{"n_layer": 11, "d_model": 256, "n_experts": 96, "experts_per_token": 6, "d_expert": 64, "d_shared_expert": 64, "activation": "swiglu", "moe_layers": [0, 1, 2, 3, 4, 5, 6, 7, 8, 9, 10], "router_score": "softmax", "normalize_top_k": true, "routed_scale": 2.5, "balance_loss": 0.00239, "balance_bias": true, "router_z_loss": 0.001, "shared_expert_gate": true, "init_std_router": 0.029, "lr_router": 0.00132, "n_head": 4, "n_kv_head": 2, "head_dim": 64, "vocab_size": 16384, "norm": "rmsnorm", "norm_place": "pre", "norm_eps": 1e-05, "positions": "rope", "rope_base": 10000.0, "rope_fraction": 1.0, "qk_norm": false, "attn_scale": 0.125, "tie_embeddings": false, "parallel_block": false, "init": "uniform", "init_std_qkv": 0.0312, "init_std_o": 0.00667, "init_std_up": 0.0312, "init_std_down": 0.00667, "optimizer": "soap_variant", "lr": 0.00351, "beta1": 0.95, "beta2": 0.95, "weight_decay": 0.0, "lr_head": 0.00828, "grad_clip": 1.0, "warmup_steps": 200, "schedule": "cos", "final_lr_fraction": 0.1, "batch_tokens": [65536, 131072, 196608], "seq_len": 256, "doc_mask": true, "z_loss": 1e-05, "train_tokens": 611300000, "steps": 4868, "dataset": "wikipedia_en"}
Below are experts of layer 3 (counted from 0) of a mixture-of-experts language model. Rows are named router (the router's row for the expert), gate (a neuron's input weights, with its number), up (a neuron's input weights, with its number) and show model dimensions 0-255. Each number is 128 + 32 x the weight over its row's rms, rounded and kept within 0 to 255. Numbers have three digits each.
After each expert's rows: a language model's description of what the expert responds to. This comes from a sample of Wikipedia text that the model never trained on.

# expert 32
router:121105195122112094137059128130054071134105119079138147114143119130141084076157082091134130105161089129149113153172117108143183061049136107105132158044148117121066102139108126107122170088103123146091117126160130148129086113094115194097185114097088108115139178188150091127147152161070073109116134086152145171135161130142145176084157147120104152122115080086149082113111156086103126151168155094208136094103156130117104126171186125162149164059115176116136119115145108142177168140112103129160099173137106134109088155051080154064133135143102105088122130144054176123117061117090187130148079140114107139079167171067136111151152112141102138166176106134135182117154118135100091088130180129143119129126167175092102157107131086077104133165122138102145127076114183138161107110120100
gate0:160149084156162061185130124099132084161149077148075105127103110108145185064173127095158081074179106071131114071137041172148112090123125128136110163113053135087090179134127134076168142165137124083109165128203127087116189096158080143110186119133112166120149054175136141116155143150097090155150140123132122179102143130099208182112105136124141092091136109108094106178135105138161150109111141098111160081102084088142088118134109128106098149069135228130134113031174165115145127138120122110165104177167105148116108163057070144092187129136149175106124112130109132125145129124185175115125096150110131128112125132090079096104131132142165134142108078145108148191122114075137109190095139121125097153163158063100136159134138127122140163146114120143151150101126139120154105167113107
up0:160116110150150109139139060166117161110139151117154109099115190095162122105129131202154123145193083105109187210142116160117135110163121148112073104094103175152102126118128031120134123092112066082110041101138120136190118134098124120105148128109193136165112110133134133170145147101132143108148125055130143130133143132147172121108079098136122112166090074138143126129152217183086148129162081134128104097125146113157093132149141061148158109138094063110175068139181134121144205093075171160136137128164104173186077111092143134109115105141161094123099083093148162114113078161104151134129137157113177153166117101128198095138154128117106138117094126108112122124209125132049088127090136102147098134140155156130120094104164106118092160093107118103129190150151142187069178115091181
What it handles: Inner or final pieces of longer words, such as let in incomplete and depletion, ent in prevalent, ided in aided, plus is and was.

# expert 25
router:140089135142106117132154098105112090098116142087137147108107127114121142062115090101132103163177108097143057127103113117115135091141112125132137131094125100128086153115102156097127138037097110153076169102158148142135104116098099164104136127132081113133115161137116122150128193118138050119096107082101125151141143077154138135099105111096161136082163138065116092092118152104103093148132065115109133128154152138118119131144129109083102146120178143041200085144151131092143191149086135134113058135136089130083043135126137164102113134094119133108131127158085134097073152123064144182150116121154146156106166142116094162148155110092131121145190139098121185057128122232139071071112190164080094139067216119115099148124121077149095137141116128109201083092069173067125069104112105
gate0:119100147075085153142178076140105109131134161168091130075091083149133142117189108147100126126150134146133127120141111136150153118173115129106141076130090150172127130136108087153091116088080153131144142041112093116122181090108185174104177101132110140155104075099143150176086117071143142179108151079130133123123113071184124150188146142153095030159137100164138129152115150076155064113155137117067098138116142185104138115139142086150125145079146155100132073091133136079084086117113166100141097074174126050149162150147140159074134099186130134091159149158149141093148172155122147107140156123087088086152158123125110140123119131184154198090138096064100178184151175163132091160088098101132088129119244137158127155116095117131106112124131068086127072117159093131100128113109155
up0:096107174115138177164136108153152103144183142177066122117106119138064143157170105066138163086134084131092119130138122104136156061181081099107127114161122085164185154098059135100136147121128077133100145146061128097078174095130145117164094150178108081070182128128169112175139093083137145176122147099134068156124107172146109115133151105109208104137163093154136106137135081125137104115107089121097123124160149127123145109118165131178138083120133152147153099068106099157144124154076103126169150046139180109103095096114148057132132053140121116161133168122145118161225187121091145129135156132068134150112123152142122132122163180178135148084160038115162153149177107169102115116089127166145132150108145128111152139150109077101105194133142095054122084160122117117189141116131179
What it handles: Bare space tokens right before a year or figure after in, by, was or a table pipe, plus words like approximately, addition, response.

# expert 18
router:148100159087141091120120101126101086096062176079117158115130097071121150105145139101088116112119124039127116134100111097104126126126159102119163184111199094121133109143053158127130118104129080131121178130132127190144096124125139126096156154143120085132119118148116061117146122145148136129114129063166085146144162080188166115129117050115124181100166118066088114068102151101105093166157097100162128148172152140150181163194139124116090106130186127067139092174152110081092115145112094199142060122160140057094102150091164130142114095078151063081170110186094129070122102113074119143161130060163141126106161147126110111145110152114061148123156124062096144127122086199198086154124126118150119118122110100125122123158081102182082131171109130098142124075082129119132129119142091
gate0:075086132067048115142148133146101087127130152151149159148127137116107115142173142145049142077101157121126138136168164119119097133119103149112168139059139129113122113072138161093105077071155108121136133091127055129169106104160150125154126084186158139103139163089117129107127131118152146119103173094143089129132083135163076161128123125105173143136082127129104147150145094101162164113065133124197170184083100104107100146140137180196075083178156129117103088149193174131098121094153086131145080104080152194038134172114145167131167114130150100112120177122102148132102166155186138085135149080129111115124104120067106097125079122120151139087128076107108220169071139154126087154154137091127165139182171122100175129208125167124085137108115156113111150136144203074119147159121111
up0:060112121083134172093141116152149098152101165139145089191109165171143110149138124141118135142202144100150123150135169156126103138104144077146114121085158136119111127104131135127133102114203116083150109128165164085138103095067128142098099126095144137120111191053139077100119140134148127059129189165146175105196113093173083163139116124076111130106120119111139182183119149184184092077097137150136109160059105105104142154129120195106101152148083139115098147169140163103156145071121057185107078093085147145145151104113122117091095107135153069096080120108173157132166199142179084089158136067155093164132091173110191147160060106132169091134110113145092153147103119107132058151146188117144097143160154096156118130140144139123123082135190137137137172115137094083110101061124098
What it handles: Month names after a day or in dates, such as March, June. Also byte pieces inside Chinese or Japanese characters and other odd word fragments.

# expert 47
router:106122128090097103160104126132106126157118102090099127152151108129145088125169084079147154130136095125119110141117137142120138083113120109160041111055147119130104038058120183080092194111103124156108110096157149124176045111101072118101208124115135102107111196183133127140133184128095097091120118075134086152113174117122166127135141157160134152110151047127116131141110153132111100154147125113146114144172173107057159138143172114043143153114148168118184127156149083091164178149097130151099107183158134140104126114098115142114109115092084119109186087179066122112108041117072136150172103123144074174098168161126125098178109127094144107122155109134123217133129108135103040154189164135126109096090136162099069113137104101138122191123129181109145121124121128139147140099109106
gate0:141142124108151124145104120086111104133137041145065057125127114089138098122125141099151154204198183173152106166168174071138158105142139072115129109100195160046196095165136126092136129143183119102083087123122127156177133139077131185088135137121142102130147087091137141113137127118130113085171198066099097102184175084151157135161134118143075115152131109188062164106088144135138150193210132122141114130160134130154184127117145186104127142132116139132138182120205148123175112131133081181109071078119171132096145124132116108128088105109071139075065109119072104111139124079108081139133144121109109164094148143162101098129153147132169141126164137154083166091090089145107129098110100180078135115094148086125130099170148130110156136144136161179112162138123181156102135158102158
up0:129123164172173087187123162025150154147087104179136100131112071088139148104151091120147123125095086108100083133101134154152134057087102152087073157113138121091083111155094135177088206171092124168116131186114120132157117153149156076138124144167179128151078118121166150140141113150141147053133178127140126113106174127108144141188179164134080128091119159116133142114115100138111110121124157094152125158177176174153133125114180129109115176098148122215118160148099135091109222100115169231073093191140103155121147137149132174106118159122081156145139111127104097094141111094108097155143147074083043129147149079106139079152095141108155152129171133125149117164135138125077098111134126106168185144132082114091127137167111164111093101147103184134137112110091133157127064134173146
What it handles: Middle or final stem pieces of longer words, such as -est, -ast, -ust, -oard in deboarding, -cess in Process, plus final, end, last.

# expert 8
router:125134175040140081134105088147093098125101120072161160106134079096068115154134098103143129147104109137091073133146092132099122102062111109084130120070162079106120070125146147122128119062047075166104134048129146156181117125067110196120176126138103089102098135165128155134117184193120096133131088120137138136168156107127130143087136118120165124147151065105099128102069133125108112157146100087160156155127157181123106137140128087139129188065138160116139107139151112139148148164117103156161145124184127112087128102068146128107224093092146078085114110155111104125140111055119143148173104147121100103111150223120124134143130130109076140136140077115067165066108120144106129064179143145104099152118105131128075143157085131084121119159113106079162115116056141115183115113083085
gate0:118118104147146070100067150091048125121094107139118162139117139137178113051093110127134101150153109087061073142125086099154145122090142132129150130144078161144127120120132098083163165082122119082122168127168158150093075116177160137169131091125120153089159114088110146152143161095067123120150131135152124149204139135143132134087085074135070086112146140145160074109119148153101132131083103169127181098120157118084084103127150131083107165115104158165104115165127102070146094157164099080095124135123118155068171111131091136121108152147040207176161184149092159150113086121104142149177101109046156105168069168118148154134161069155185101085167102149103180120139155081138147099130088154112060131161169163113152096077138054124096153154148167161155120106155135094127123151089114
up0:155145179101116114135130138039118130103142152074099128123176139160086097082087128158122118163114101163146140121144111169170123115148175158098137077158140118138153163150137124130075118096153167123156157152088144187132098113115148148207125094122121121165167087110112138124156097109107104111154147105175077173107089123146120153095089124114199088140148183150087139088161199127181145155099117099163141182096212164131154111163084136161085095130180073114118143205130109111115136085134074090164118105140091156102055102160129056094178147128170123117143123078121148182145126102123105156098154061159157081168149133142168088129134104125095217088192164110087142115110173132128206136121143093122137147175133151120129122177173088135163136174164113168128188168100137116116074127133131
What it handles: Past-tense verbs and participles stating what was done in biographies and histories, such as awarded, released, won, built, peaking.

# expert 59
router:083085129126097113164132078135151113102105145134151164121102128132087105114183097107087124115098104063118131175126091103109197102136171131094116111068131145091120096102114141101067164052130060142096199124150121119149064088120127180114147113123113115109121158148157138051084130130136070107105072104208057171172162127137143089066127143155188145114143124121068113075136169102110078154132090119136119121125137125115150153141126106081176150109150145109128122162133092116155159136111067129074093154195131123083117154122108141095130114098118113117113132163110133144067093102150129136144092100152140163121109227097114126203108102121075088136122135146089148049133093132151103107110134110125046097103161132135103125167061129084119126178109182086119124127087151101162059100070098
gate0:122155125062106145136128148105132079134072159178110154162086190132102194178156125184070154153215116141117115084146182115085153115149159153132139171070079165124167093116146112117094185075135145086108154096092114120170091099162115078138151091148131130117070075113136121161145176143150098119133090177111154110137146125183119081093138069179133104137082096125086106127133103119115159199111131153105113133133150113137118113094124136127138150086121180150106086119131077108149143111087139065156157095176158090109155112085071140088142210095166087143164142135127185083069130103165171097081077129158162115129132109106069134207154148123073174110119096160181140133166134122080126113118130117150126085133131106197159095166060139151176149093142110153096115148153184122139110125118104
up0:099098149236125125128133112137095148107190109155135141084147113158162078077121119109112121090092102072106202168108085109193155169098048098143116108158130098182133124176108126133165070149124166176157084154130119134102128126078172147098090173147136102119113107121125086137120087100139164128145164103114094141129130147108189169190149178035126143168149137142180163120130121120134134052160112124097137122117118167148125113133098084167114119148133079159158131090126216147108139103147112177126118165116160145170137122148184091118109064149109175133134097141116077176171097150136098176162161103125071159085119174130150129047101150081154050138146162081068089127118154136165112149155131126118140151124112158053150118102150124097069097149127134095136150108137094137106138070155143
What it handles: Sentence-ending periods with line breaks, closing == or === of section headings, row-ending pipes with newlines, and opening quotation marks.

# expert 27
router:098089154138090118128150117070146102091113127124176163148119112092124161106115037122077116124169111143125060133134104136139166091118141106137129142089160128120066115117108191106114154124132141115085141087134147154129124108096103215119146154110121139125125124127095102100095112121067081134124156103105100147131141093181128120150132145105181121080211139093141124117114121125102138128129095107147108129192121205134125175147159121103120136095177139014196115216134070107129132148109120142115090143095114135079081152068106126112136186142086115070160140153145142100069137092088121219142112109153111169145203119125143133155131128060103103083118127097079159094144134145123150099125174129119069134068164169110138158176101105076111149106088119104147130134122206113200079111070089
gate0:126115147082099076086117180048138128140098173097169101061101179123117151128158154096178152086108119186155113117155090131165173121135118152110180089126085112123098109105109137112119131138166097143144177099144158063092170091139109089101119187123121114109079147133077150113154117118064122123121143178107154136097132141194134141114141104006104122123043088130070118138067111137127153130117106107120153109167109120105108097089127199121126129082136106111119124092201126169117135100166070143113116125145127219133138126047101083160118126169121142154100131200155097162139103131143117164121072082127139125131174135091141159055125065157113082149163190167173109093117151156166122101137102149121066069091136165140141110131051129140138103115117134111118166118115090085129135133140140
up0:121131137138142127082132053155102109129160096183126088132073122159079099101126161159021146098140115110099126161096129110123104124061121087087150198071113129110111122137089101101168139145150110103084166122102145102123131112137075140175104121141141110171114102146058110196150122108144113172154117120128095078137115116121178136135114132100162089122181040074133149149134112058035091114211054130097078125114109114098089140163118141113099148117074107052101057206144196181120149126108170101111114155149097172089068165139140100117138123116134142096167140143123137106158173079115118162138160098120120135117118111137130152164102152095130140116171114130086138155094067083105088080080153123120117153114182110142102157111081139134172108188163143111130109101151102159118104108145142
What it handles: Opening parentheses, brackets, dashes, slashes and sub/superscript markers before numbers or glosses in tables and citations, such as (2008), (PNG), [1952].

# expert 36
router:117110149062116070143100100151070107146149121105158136088081099145087093125128077115117124144152115112099072156123089077096168064119185127042073185116185119116135117141113084120105111080114134135110220033140195182161120117089111166107184093108116140078089147148077118115105132161108090134145124113146144126169151124172161133094149146153118157118117117099151121137094120117128158149187121139147117193171187148103132134149153128128122145064140177132168078169163066139152160168086108157116118112128076102127107129111096147071198145122059134112136137149117170135085078099144153143166124106122072163121127122120083161126163071140101088168132110137046125103118105131122090108160180169116119168100137152085117116129082129102131134104063133116177148049127135089152119098104094
gate0:106102115140099137086122039188196089161146084150087122118089117169088118109149108131121118150165164059138087167100169140105194087170073141107096191121166172131132135130119094074110116140119118104127152151113150155120143127168129158132173053102098123145134114119108196157129162134140123150107104155126125120111103095171130103099105101112098096116144141061072116099179081080177135139144103119053103166175129117135100138146138047177141147146108131070066120111168125065127158085103155156122136135161092109122233136183160083129168117158105090129079131141111141131143172102097104134101111095127091156130080053153135154117110147144080168147161117155114144152175138129124131180100113208122126117167191135104127170119189104110101086163116106109185100107163130159195128110129115
up0:207140188092190180119147117162155088084120158110105141069114163118146072105168118120211143120160131124142112095185150123151135102128070130130186106095123145155118118110106087132121116088091137133127145116214148098142108096130096114114126104165133143112202081100119096140177114144144089116131170127155148107101107150168098098119126103154117096115150130146177033123131163113131125160092135080096104111050114137097137081168130114108152172186139120155125150097094122093138113116132110150147115156122128107160157096103137127124138136153106127161149186118118143164142164096189133089173207156107141106096088070156139126134136142133095154072079125131128165105109144165189099127194177130081113050172188114152090140154132163172088122109191101058098143104092088059207157098118154
What it handles: Past-participle and verb-ending pieces completing a word, such as -ed, -ing, -ated, and verbs like used, built, published, plus other mid-word pieces.

# expert 50
router:116086133045093134153108096146129124142081128100107141122071129116088089161139082101079139106121089149125106124131115126137167089139089099085122105111177110088132127094112164063094131073102081167098194084144133110133133122099126255096147105119134100056092156175124121112105102127129104100134120123105108126172175091130122119130186106137165154132150105123149124166085134110132106138146095122168124136182129136088166154177146135116175141125161145125136134132124121118148125097126085147108123151130114122104121132085122118091190082052157111077133097136102146126144088105140147161143078123115090148132211190126120124128109144036106121056106075138117199046141137128137118050153146150113116120128153117124106146189047079136122201128127086076183083088105119065144063112119099
gate0:146133127135122105115084131193143114110135130092090120099179072093146124154180152156106136162144140112151077152128164122155174141155185116097147157116134169150179117133133143170152178144154072154132092137077146154155075123101079108123124152167156144080146138242164095128110153123105200112105157134145144147177115143119072113175133112108138119127105121098101111153156081156135125101143119082090194128118094109139120146146161052116138169169105138137160144101101165204127169120212200132088131155136056132135136150071163155198060124100174081085113162141111084120151121091097149096067108131204108133081110163128131156150146168096113090148126060161158165093174078153133122101159109161191165106110176115132140131105124115154100083118185142136095143117127093140172141152099080
up0:100154156156095128101103157064123138144100118190179168112101105125097143123097082126150168158135160087147110109118073110149128130091121172189114080178112082137128148102146100117093074067074181072103130112140117112095082103167139155145156146116072105148142112044109125092131049121098066155109087130070155109085089125169168129090132152145085098146133130187164170126158055125140164156143083087144072129138106126208131089077080104075145118099112088123168115095171110113109082112109102126135150133176142132094171114119135104121125099096093148135147071153138093153118112194136130124073157118124032090140141069084120156073167127154131168167040174119150150143131157078178133132104133139107112106117084174129136128108109089107112159108108158105128102126180137106093155098152147
What it handles: Line-ending pipes and separator rows in tables of results, votes and medals, plus auxiliaries such as has, had, have.

# expert 7
router:125106132094127103146098081143120100113044179104164160136112144134134106120160069116029115105105125104121101171104096091094115077106142117165102189122100106072086043097112119090125145087118102129086184124155135155183104108116116123091172123110140107077095104188106101111095160155095133104130081104154092147162146133202159109108116055097143150143133124102105127116087149086126148139144082102179116131152185138137161154168150053122134168042154130093155099120162118127106158114100120110142083135108081075113117130105089149138130165125132109088153104153117162129095130123113122133180104126153123127055176134118081126148137096044088137117159073083085187094145167171177095067135158127156091109116114141089116131189124099099108118172035151080132143107082150097134114107145082
gate0:120152116188108166189153130119116151157155097135129184109172130162144133116170148100153125186174106186126138145094174168143085095174102176154112147130109207132103177174125185092167131129172143173130170182170121081133095088135123088153148090130150130090094131141110120076103086149115083105084106142146089107118169163120148118108100062135144158084191150115169126163099089153168176101150092130087130151175175102144126103111085128088159093098190129120148124111104140127115121093118152112199159155072134147101124142144090144086140111139121177211211138099169124089146134141145153087217152178111146157166176171137139193113125132093158162127086111108094157105165133116107181174161147136091085148102145159112151127129149102132091080113038129164152139144120092101139196136131110
up0:154139092203088147146174116124081151127175087110130181113165116147149126100130169112146164183130101179124142130129186155122137111149075164117125174181130159160114169177093186098193110170161130118126173173195133116134073095098111078169153094119137156110120114120116142087111114142127089093118115167185073109081152195145096149094174088145142152114154155118130118149116112121174125128166102133158134124164104052114131117099120105107150076107167100102168136113121166172153117133121172123170144138021155128118154127163078134096150136124138202157222127092159143082151110158121168116200142163131117155139164169172145198150112110101145140119094139138086152100141146117109192144167110135107114166105148155095121133101143105168134096124074142178158159187136112122194199175085097
What it handles: Single digits that finish a year or number, mostly the last digit after 201, 200 or 199 in tables and dates.

# expert 51
router:104143173106107096154138094134118116150115135124175152054158127074144172148121123076150087104108108090105102168129126131114150088152132087128118119106119111034134069122104162106117104107103091153093107125174134150187104113110086153115149125093162123154123173201164128092088154135144111097089148071151119152175146103172129140087155151123160130119119082121072104151102137111079084140140112132110157143119140115099131138149139103122096199129142149079167129098129101121127194121113133148071132157115137107093141127074220196111182094078107112110144062148123128109122120069076168159177104114139144142048138163154074105127089112103126069156178070098144146074150114130116091100145166192032096139136201187109084121130107133101100184108092186093182150131120102126143108133083095
gate27:142177081138071170145133123136173163159087111141095167142161165136132120133085165151113155119139121138137112116097104185092112110079180109118169131159124061090141178079118160140127148126133107177149082177134178180150080143132087111127169085137110155160137201099157118112150170140118152163091161145120131138112133071150076118147136093122078144139166175156136103129128083118129167124096113044163115123108134094121161085143155134107164201134141127129128123062107167112105135076152124109136129140160131188100123139120115097144123114130101114115097160153131083071112166136135133151179199092121131090130114217173151168211083196062113142182102102112101139158139169128138171176166162187117159092066121087174167142129117138064083107127155098108093160139120149093224130147108084
up27:129163085121083125137119139100095153058129112157115111128122130093110111148132185071109144048106140090100161068101109174133101138131150093154121127130137118074154103177124164174124119149080104092178128168102103124136133125135089120149127160205122107149178130133145069129189128094156091117076154117117146118140115166134153140175150084125120139115148172147141116130074134072080163160134087090149132145144125095143169107158068194143193089170166086113159153046134093180107204141148107128152110108112134138112127107153136131151125112163089132172163073110146064102173166107128167128151093136109154154053099145154141119094093189077064124101172140099091188142127125087107088125109125150104122177090122076126085152113088123115136173149109085153098152226132134156224126087146099
What it handles: Column separators, year prefixes like 201, 202, and table headers in sports and election tables, such as Total, votes, round, —.

# expert 9
router:055093182126120103130078110120115110135113107108131140132186157130150144134154052121046122113088076144148133201128123128117128090118128101102067145143195142068090088075114141116104145111120085143125141103149131145132132106086136160059141143128129078069117192163100117107109147136134095098121106063142092144160110105148131143143136106166146133107177115116077094087170135117123088111162120130128127159166159168143175154143148126115197131117145158114174127173134122099136167116153033151133023135140100104093128114121093128099163092095151145090144082145125194128102087115104130161165110131178133151097181113099122143192150129103089142100109088066078201094128087110123066073131129142124071132107111174116101102177118126141088136147103166100153102133067183099135050138125057
gate0:066129128123121153037031093127147121120100156036162126126086104089101080124084089165138076037132117094136153133151167125140130132121186118142144094127203146134146104116086220119112140110139125136153136114085060101097089140134134133115147134126076146124095164147130137110136202071174090165104074126079141098123138144119160150130151093159147117113156120195113160135134189129157127110120104131126164102136143108144137159137197134118154105188129156145152193192066150110107142103135123128110100148180091153116104112113111139126100119147113143078104119126096140096119078171149107150136138152108143156159127154112186094155123114099145098118153092117153197098122083131189086122132104089175061105103090113145122155109115098066135106059077111139200126176090145121048128149141119
up0:142161127163146110133156116112101128082172148171159113191140159099099140158021070141107134118127051151104101105090140176119134158104129107141150142122138131094079167177119151119172120147144156168102099108167163108141103113097125142139108099125115134176107102173117179165177115094114132155101101156121055102117164123146101199072126146118133089153111152081146098050179142124127078168127093124200081153118146106141108164104160114148163149131105127120077125152094113089092101150149148151104113178118135080148165138223108088081166137134034116117091116179154138133080102117169098154126099081071141156090086101168154119131157153109098115086164157129131146166092176104108151179076171149160184123124142119160139162162080110087149158120203125084168104143151134120112122091200152
What it handles: Line-break tokens ending list items, table rows and headings, as in taxonomy lists after Genus lines; also group nouns like team, club, band.

# expert 54
router:079093170112135101145156135108100102122085130092124182101158131077131165172132122071115143132143091082122099200142124120077142120132136116149065181078114126126100028105114151077109214092124119143105117147153116217131132109068127152084149185094141130115098218191102086098084168149065106111091135110134073154128161120145120152142121103135136139100166115107154101107152134096100049158182127135116173137154176096094147169113152077084131148076129155112136104137147097107184176149099133136077101166104110116114113158118116133115099064092094104105123088131106221073111060135051153144154105111118109140103137110120085150143162108114111111127153115109082127090119146159102061119168130136140123151089130175064125108131091129123099113151099144139147096090099189124104120132086081
gate0:114162107134099124149141151099170155096122172138087186106174119109170127129131110091117128172185118129170106121113161139101140141124167112158102095141145132111099111115138168058076130094114098066160128222139104170136167160110125193099153205143133116085127156169166143139095152069078176165120112120128108095095113179086152173136111146093130181141127150152180133104125145150093120210116134137124146134119078069079121128071127161138073117125142124097072141102112085060139163159089132100111131149130150121078159122158068099126151126133126130108133086103157147084099085139084161095087081062118094130136167179137088168126197096084114120148138089098117142123173091152088149114187162177128165109125138118098142166101121102091094094155142150116056108089046151136043180165143129
up0:100127114137125126114131118108159135107169178122079212135137140123171178070112094076151134094164166102144061180156150196143150076135101064145131163143153159120162138159116114092089073119165129121154118196075132091140069152103153166093164164100163104150120113131117177156124149087128120180118097095134138148077119144092113078157146107180200128138102158098142124071123126108122113177141142120103090130074117092152126143057126161173113148100139145098049135126171132183102214151088135078137152123178173171116177111142097110108132172072139148169171102114184154101137081134085151117135107098143158175137171137152073175127160128099096102164129153136118137134180107185087095111177090199162101133125102124168123098082146116141111146117099137089155083147076160136173126092138150
What it handles: Nouns after the or a, such as part, round, area, role, cover, plus noun-forming suffix pieces like -ment, -ation, -ion in mullioned.

# expert 1
router:067091162120093101153153124070130091109138159113083180119138129131109176131154108109101062080135053149129085132162100119105152141107146096139128077142083138087090141128095137093108125114080115174103134134200142134129134070087121172119121134149110099063098118133088108080106094155156081124094138128116089128147178107160107107121154117102191129139167112134106084110119135133116096133141085098141146096100179188121077152178166145096163177065133136120139136199166097131131126148112105138077071170149104121093144152102130141110119133088166124123155134163091069097135084142106191181185090100167081134100153180085134093172091073114061116135142128126136146063130146204097087143126155112116047100111149134091111144158126133086073166157089172088122079116089138065168081084083137
gate0:103077102110114089122089128096148205149122151059135168148153149210142097086123161111136057153101134104172127153091169143137130191081119127118113130151110127077130145123149123113128102108167165090124146125141144201196088165175144153117140170136190105087124171121090132110120167083145099177114132159162147154117088112147122163110130133102096123155107095131095117098173083121095116091155148152147133080169124111105153164141117146112143141080124118202101138121163114057088156157139096094130160138134202103126162151126086097130101123102051098103139135146207139129127158127152180062160134100071087080138166169131176120179096138142081108140148108105163177134127192131071132101126064166106061113133160185108142173056198165098102112151123142086073132166136098102132141144116122
up0:095167102177101145105173085120133175112127089097126164106152130171153111081160116101126093164111115144157122148070149149137132165039153146129154154125069146149134195140168125132171123145147179136131139132177100167161129121155137073075181107111163066088138138108040132117153166130104079203150107125179084202145107103172090166119112085085092127091119131141115125132085130078113118083158126117153154091115105108089149092157129130116161142127132154199123150198136134056101114130063124122161158120152160126129115160142088099099085151171099079082143148163165062147131155141123166149147139143112069104098181157128128122180108153217072074168104105087186162171094173090080083117160116130102109148140124110113123144101157143156077123106133156070090170147153094143137106119119128
What it handles: Opening pieces of longer words split by the tokenizer, such as inter, inc, enc, un, plus articles a, an and opening quotes.

# expert 26
router:145124145052115104140124097151118141140096138126133141115119050153111138118173042102087111112141111152140121134166120143089163116153147117116138107104201089118120136131118138108115154089081105157078190066155147112159108136090118208099191107148093055091132127160112124137116118155162088116095097108085131133190165066151132121091169121082165143147147114094097095094138147108116142136154062122156132119140154153107142145175167130118144159073165163137147099155142106135146138116121100145130138142173117062101112171085131126121215074086094120091112125131126135104135093075151121118190096099143075137089229225095094123159134094065089135072114107140084151080148095120150111115150128162105158132132141138115058198149060077082134135126142121088130076101109114125151070109077106
gate0:101116164089107103157132124155063192124086114115154125116074121099079084172142140096157122065154144138152139156172132042090158099125111127158195145099092090143100142128084135101203150138091110088120130075105132177118130124131155128153132142119179067098096135097110170163125110117152098132111096159124128094141076135113126118130131162140083115168178119143173087124167130118081135172108143139189074071115087089177100147122142153161054174173119180134085109147145127129137124149109104131144093117146167135092140131104089147124113151109100074133090089117167118186130098122147142125131164155084135166131145153101113067117189127136113156144133140135117120084187073211152096116063057210095140171205148063118109099167114125154145138121154165098167112045097136128072131097102165
up0:131141118133146138136087173186133142164109116115160162114101212102152087046115105096098169122131105146060099133121089118116109124126204194157082063154108104112144133171113136100152115155167121112168099185118130152105147160098094048145129134181088114096114118155176190109134173099114158121145122143144120106126135139160117186150162137119159164096154139161094091152119177126147123114169094140088107085167092120146147176141124104162101076170150136078121159142094114127096151126150097163181101086076163113204076106121131128171145170104144123136093084214079173120070174134167117092158081146087140093131113126166133115160098142120134123155118100119183130137098178141147129074114183091128142126123136116138175176080145143132120102167134214158160087159140118166096030159103104
What it handles: Copulas and auxiliaries such as was, is, were, had, also, plus the adverb ending ly after secret, convenient, and well in as well as.

# expert 13
router:139098140109112135181120098115092118123073218122098166116136128113110133171166107121084153116137121053056071136137113108125193051122106135160025124077140131131144103119102147081112119091089089153120146072134170163128106119087109131129167110130142103079135155176137135100130198112154123116121052185145085158144179100156207131117141087133096133110142124113094121068121170067095081199191081082204117140201150165155144142211154085146189115116153158110138061133148113102113162139096122135125108180137122100110129153129154132137170153084193110143122107148123160122130139133119161142140114108150094149149138139097080120143086124123080088114161114143097132098122136155109115131190138180127155136116124167107145122174108059101130137161091104070158154091109164132103124080119130
gate0:127144133112140157112063104188102098149090147170164194165123101139129089169084103153110160104117161144114108113131123100150142092171130164144140092106101146220145129083079135189067121107144171120108101148144148111129089133077097175124184094099119125103150100118093132117137173130171084139080084123110131154140116139166149158097131096163059161119146145179063083095117082097152095142080100098189097131061166124146169124152089129173136149099169154085107044107043115142146142134134157164154160101094131094126087071160177093124111102090097121126141102109159135071173075122197095114082059184148154135133099091128116163115129158115101115184134178165079118132155146124154130116190087146151105164128155169139134154140175160131151110121137198108143143111099141098115119086174080
up0:163153177104130148095092153139195078122160075154138162132136099109163154076118118129100121107158126107118147186171103118178160129127158142115107125118184095146161139151133143014145129139113111127106081190129131150088124148091150111114138082122116161118090083186191138122108151100097127190079151101133156098151154167142146139146159118175139076145098152170104163092022125137194141077152100143099129125060104146150124109091145140167087132140139101134160085107163121220147106077101129159087142096137179146129135187075093179096120162105103165094111142106080110101078102130130113135139164120152160145118180092100109149089133155153181144123153091123116128130099075094041130142128181117162123128118143120142127105165150128219135102124073116103152157179093066139080118153080112
What it handles: Short word-internal or word-final pieces such as d, th, ug, am in names and rare words, plus ordinal suffixes like 5th.

# expert 44
router:102106124102129127169118098122131114113118176108095150117131157123134182117193059117093108129108097131123064185148095143112151104126162092089135143067140084067112109134089176069109096129102089141115117124183140160158113112125119159102140162117134076113132137153095056110051126158117105109100134142192144172191183081128148140075128087156121119121175123061066093063176170115112077150152111132142153102185141114114144177159125101137078128149171135112159120117151116098121139156123113109108096159158116094053064131063138104109152129115092139110126124173094142125142149117131136171141155108107122158104170185101077120194123046108096096140162115103111187095150135160181079113159159166096061144106171142088111137097164122168055106131105172102184122092099117098132069072095125
gate0:141115139106138116082110151091085133140147102047123155115161139065108088097177094152107105161151164099144162104114144157113143185127093121175112181129141111115132079075154131129109117120121121083122085113213141094174087167131146125144102067131132160094095041106077157082094120147128139158063124140126164130100034099100116099121127104133133094127100122109106075103164134052152156131150160193157203150094087127128095088073149163110129116118105152095194091086171130082113118140131136111135082116137174115111106096082131137137102097105134057139097134084177163097127137105147090146125114093148093094085066128108163086063155124084107140198112145169142165173151175157138141057107079129133140093106140088083106140127157178142126124125125148153152135127052184122122181136165127
up0:106114086150161114216102157083111150121102137162070159145110123135202160122120146120143091134070139136153152132111130120170146091124116111162077117104136103159118159178069166109180106186134153124074183083148094156106124127120079111208114125096110094132183152221157148135131146113095142148178104138126118149127196112157139142163102180164078137120136131122148120150103081082136124120116074064127113105115116130138096132157124169075101135137180115115065164106128142169126134089124108115090172104071120147120113208134174105206148129168078136106147098178076128158089073152152126101124138173120165132186184193101054140204105134126153149152103126095146109118133145157111103135189214094142124099084113143131156142111078091177147129152146117126107178124130093119140168129149161
What it handles: The first three digits of years, such as 198 in 1984, 201, 193, plus some date punctuation like the period in m. 1992.